python train.py --experts_per_token=2 --d_shared_expert=128 --n_groups=4 --groups_per_token=1 --lr_router=0.00107 --optimizer="muon_variant" --beta1=0.9 --max_steps=6249
Below are experts of layer 3 (counted from 0) of a mixture-of-experts language model. Rows are named up (a neuron's input weights, with its number) and show model dimensions 0-255. Each number is 50 + 12 x the weight over its row's rms, rounded and kept within 0 to 99.
Before each expert's rows: "comes after" lists some tokens at least twice as common just before its tokens as in all text. This comes from a sample of Wikipedia text that the model never trained on. Tokens count by the router's weight.

# expert 8
comes after: " T", " F", " f", " B", " S", " b"
up2:61 47 46 44 26 48 80 35 56 44 56 62 65 59 43 45 45 27 71 58 51 21 42 51 37 55 44 44 42 48 60 55 50 49 56 51 46 53 45 40 55 35 37 43 62 34 44 42 60 50 74 25 49 21 50 64 53 59 39 42 15 49 62 38 51 72 39 45 35 67 58 46 50 49 49 44 19 51 42 37 63 36 37 38 41 56 47 33 59 45 32 41 67 58 37 39 63 39 24 52 45 48 58 23 52 55 39 42 56 45 38 35 58 38 63 58 48 53 50 51 46 84 57 49 48 57 61 44 57 31 49 38 39 56 44 76 57 35 20 52 33 53 39 40 46 67 47 41 52 50 56 42 43 44 40 50 63 64 26 60 47 50 44 59 49 51 40 46 53 48 47 60 55 61 56 57 60 43 59 59 56 59 46 69 47 60 26 39 56 56 56 61 58 42 52 58 28 58 40 60 84 54 59 37 46 64 37 61 53 61 36 56 50 61 69 49 87 30 67 69 52 52 62 39 58 52 54 62 54 61 48 45 55 74 63 54 39 47 55 74 72 45 32 28 58 52 56 53 46 49 35 50 59 63 56 51

# expert 28
comes after: " W", " ", " w", "w", " 19", " K"
up2:46 48 65 48 46 55 66 74 52 46 41 54 47 41 51 64 57 68 48 23 62 71 37 68 38 46 36 56 52 51 42 65 00 38 56 31 45 41 55 34 45 51 54 33 52 60 53 57 42 55 57 40 48 46 45 43 54 49 52 46 64 21 48 72 59 57 39 54 59 69 51 41 41 65 59 44 53 50 56 53 42 62 43 52 53 62 61 34 61 32 50 51 49 48 47 49 63 54 48 45 34 35 46 53 58 60 23 57 18 66 81 47 47 58 49 48 51 61 49 34 31 56 50 60 45 44 62 37 45 25 68 76 58 56 51 60 65 43 50 57 48 52 38 54 54 42 56 52 37 49 43 59 74 49 68 51 46 47 25 54 62 63 54 31 29 42 23 50 41 43 36 39 41 64 41 43 56 41 60 52 66 54 58 66 44 52 25 63 51 55 60 66 60 63 49 58 22 52 45 48 53 34 51 57 37 40 41 51 56 56 37 56 35 37 17 67 57 44 45 61 38 27 37 36 48 51 47 77 35 64 52 38 54 50 24 32 39 60 66 61 41 62 73 53 50 52 59 58 43 53 49 64 69 52 63 54

# expert 4
comes after: "-", ",", " of", " S", " the", ":"
up2:39 33 53 49 67 44 61 52 56 48 59 50 51 57 55 52 65 55 36 55 50 60 48 69 43 39 56 61 46 46 45 33 46 38 63 23 33 64 60 43 31 55 27 60 74 28 48 38 36 54 31 49 39 38 59 66 42 42 38 73 50 65 49 38 40 58 60 76 49 39 63 37 55 36 47 63 61 60 58 56 58 47 53 49 32 56 53 31 62 29 50 72 53 43 56 58 48 38 75 53 49 64 58 51 59 29 41 53 47 67 28 54 48 40 37 40 46 58 36 41 29 55 44 62 62 55 53 42 56 53 55 38 46 52 44 57 39 49 40 22 80 62 50 55 67 37 40 44 50 52 52 46 50 40 49 47 55 40 33 61 51 57 56 38 28 29 40 45 38 52 71 60 63 59 69 55 35 46 53 77 60 70 43 56 49 33 61 45 65 47 44 56 41 37 75 64 61 43 46 79 57 57 73 77 37 54 33 61 50 44 60 53 50 49 54 43 38 70 39 44 61 49 42 49 41 81 45 34 38 64 50 76 30 51 34 50 43 57 41 52 37 49 48 20 47 84 49 47 47 46 42 59 48 44 42 31

# expert 22
comes after: " |", ";", "|", ".", ",", "–"
up2:40 51 66 55 43 53 23 44 44 46 59 54 57 51 41 50 43 45 43 52 57 38 18 23 43 52 46 44 39 66 41 37 55 53 34 57 50 45 51 46 71 75 49 24 39 32 35 60 34 53 56 50 62 64 59 46 45 47 44 35 37 67 63 63 30 44 59 41 67 63 50 38 22 55 52 48 42 44 63 55 49 62 54 40 45 44 46 36 42 46 72 64 59 56 54 63 58 50 27 52 47 45 81 56 41 61 64 49 53 37 51 54 44 47 69 55 51 43 48 54 39 50 28 61 40 49 41 39 42 24 50 42 43 45 62 46 39 37 42 45 25 54 50 30 50 39 35 49 58 53 50 48 62 59 48 71 56 65 54 44 62 47 49 58 57 60 37 45 14 35 44 52 41 35 62 61 58 52 38 59 23 37 62 56 54 61 55 59 56 39 69 29 80 79 53 66 66 76 57 58 35 46 36 76 52 79 66 69 58 61 49 37 63 46 57 56 50 50 47 34 27 52 67 68 41 61 60 54 38 59 40 38 39 48 43 48 56 47 42 58 57 60 51 59 51 61 34 53 52 29 44 48 68 71 73 52

# expert 5
comes after: "\n", " 0", " V", ")", "\"", " P"
up2:70 36 41 63 28 70 67 60 44 53 71 56 35 45 32 42 62 41 32 35 37 60 60 28 40 30 39 48 35 79 46 52 48 61 50 55 45 24 31 54 69 41 40 06 53 61 89 51 38 43 40 29 64 67 64 41 57 55 51 50 69 48 55 37 65 44 50 49 42 41 56 42 40 52 52 46 74 45 41 47 31 56 33 70 69 69 68 51 62 51 36 44 52 38 55 49 68 43 28 67 37 59 50 48 65 52 28 50 50 52 62 62 60 59 63 43 48 50 48 44 39 41 73 41 49 68 38 54 42 42 50 44 56 46 48 56 50 50 51 58 31 72 43 58 59 55 42 48 52 56 41 41 65 70 60 44 58 41 55 35 42 57 54 58 66 85 65 75 55 49 65 61 73 44 59 47 41 61 52 54 32 53 58 45 44 68 39 36 35 48 51 47 38 45 49 64 45 32 63 58 31 38 28 59 54 43 31 40 68 46 40 57 43 47 62 54 47 64 50 34 44 49 46 53 40 41 54 59 37 44 56 44 57 50 37 47 63 47 66 53 42 45 46 54 60 44 64 51 34 37 66 62 67 43 51 58

# expert 16
comes after: " p", " ", " de", " P", " in", " re"
up2:54 58 49 44 55 50 41 46 55 43 55 63 47 50 53 57 70 40 59 57 59 51 64 73 61 35 31 51 47 37 55 54 51 46 46 48 15 49 34 32 58 49 58 36 57 37 72 65 36 50 59 54 36 62 84 32 45 54 48 42 53 45 58 61 49 48 61 55 23 47 85 62 37 57 49 45 48 43 38 56 54 39 39 43 36 56 52 38 65 59 69 52 71 25 58 59 65 55 39 66 34 25 55 38 51 60 51 55 70 60 56 41 54 30 44 45 41 57 34 93 53 59 57 53 57 64 40 40 47 21 36 53 50 43 58 34 76 46 50 65 65 45 57 58 31 53 37 56 65 42 33 59 56 37 45 40 44 60 49 57 53 43 58 62 52 46 63 58 60 62 34 36 33 66 54 57 48 51 40 75 53 40 37 68 50 56 61 54 60 61 32 33 50 48 45 63 90 61 67 58 26 27 43 50 45 43 34 55 57 63 41 39 51 48 38 18 48 46 33 42 52 64 59 37 57 57 56 58 33 47 46 39 64 49 31 49 51 45 43 48 47 64 54 50 41 49 59 44 57 43 38 52 44 67 64 47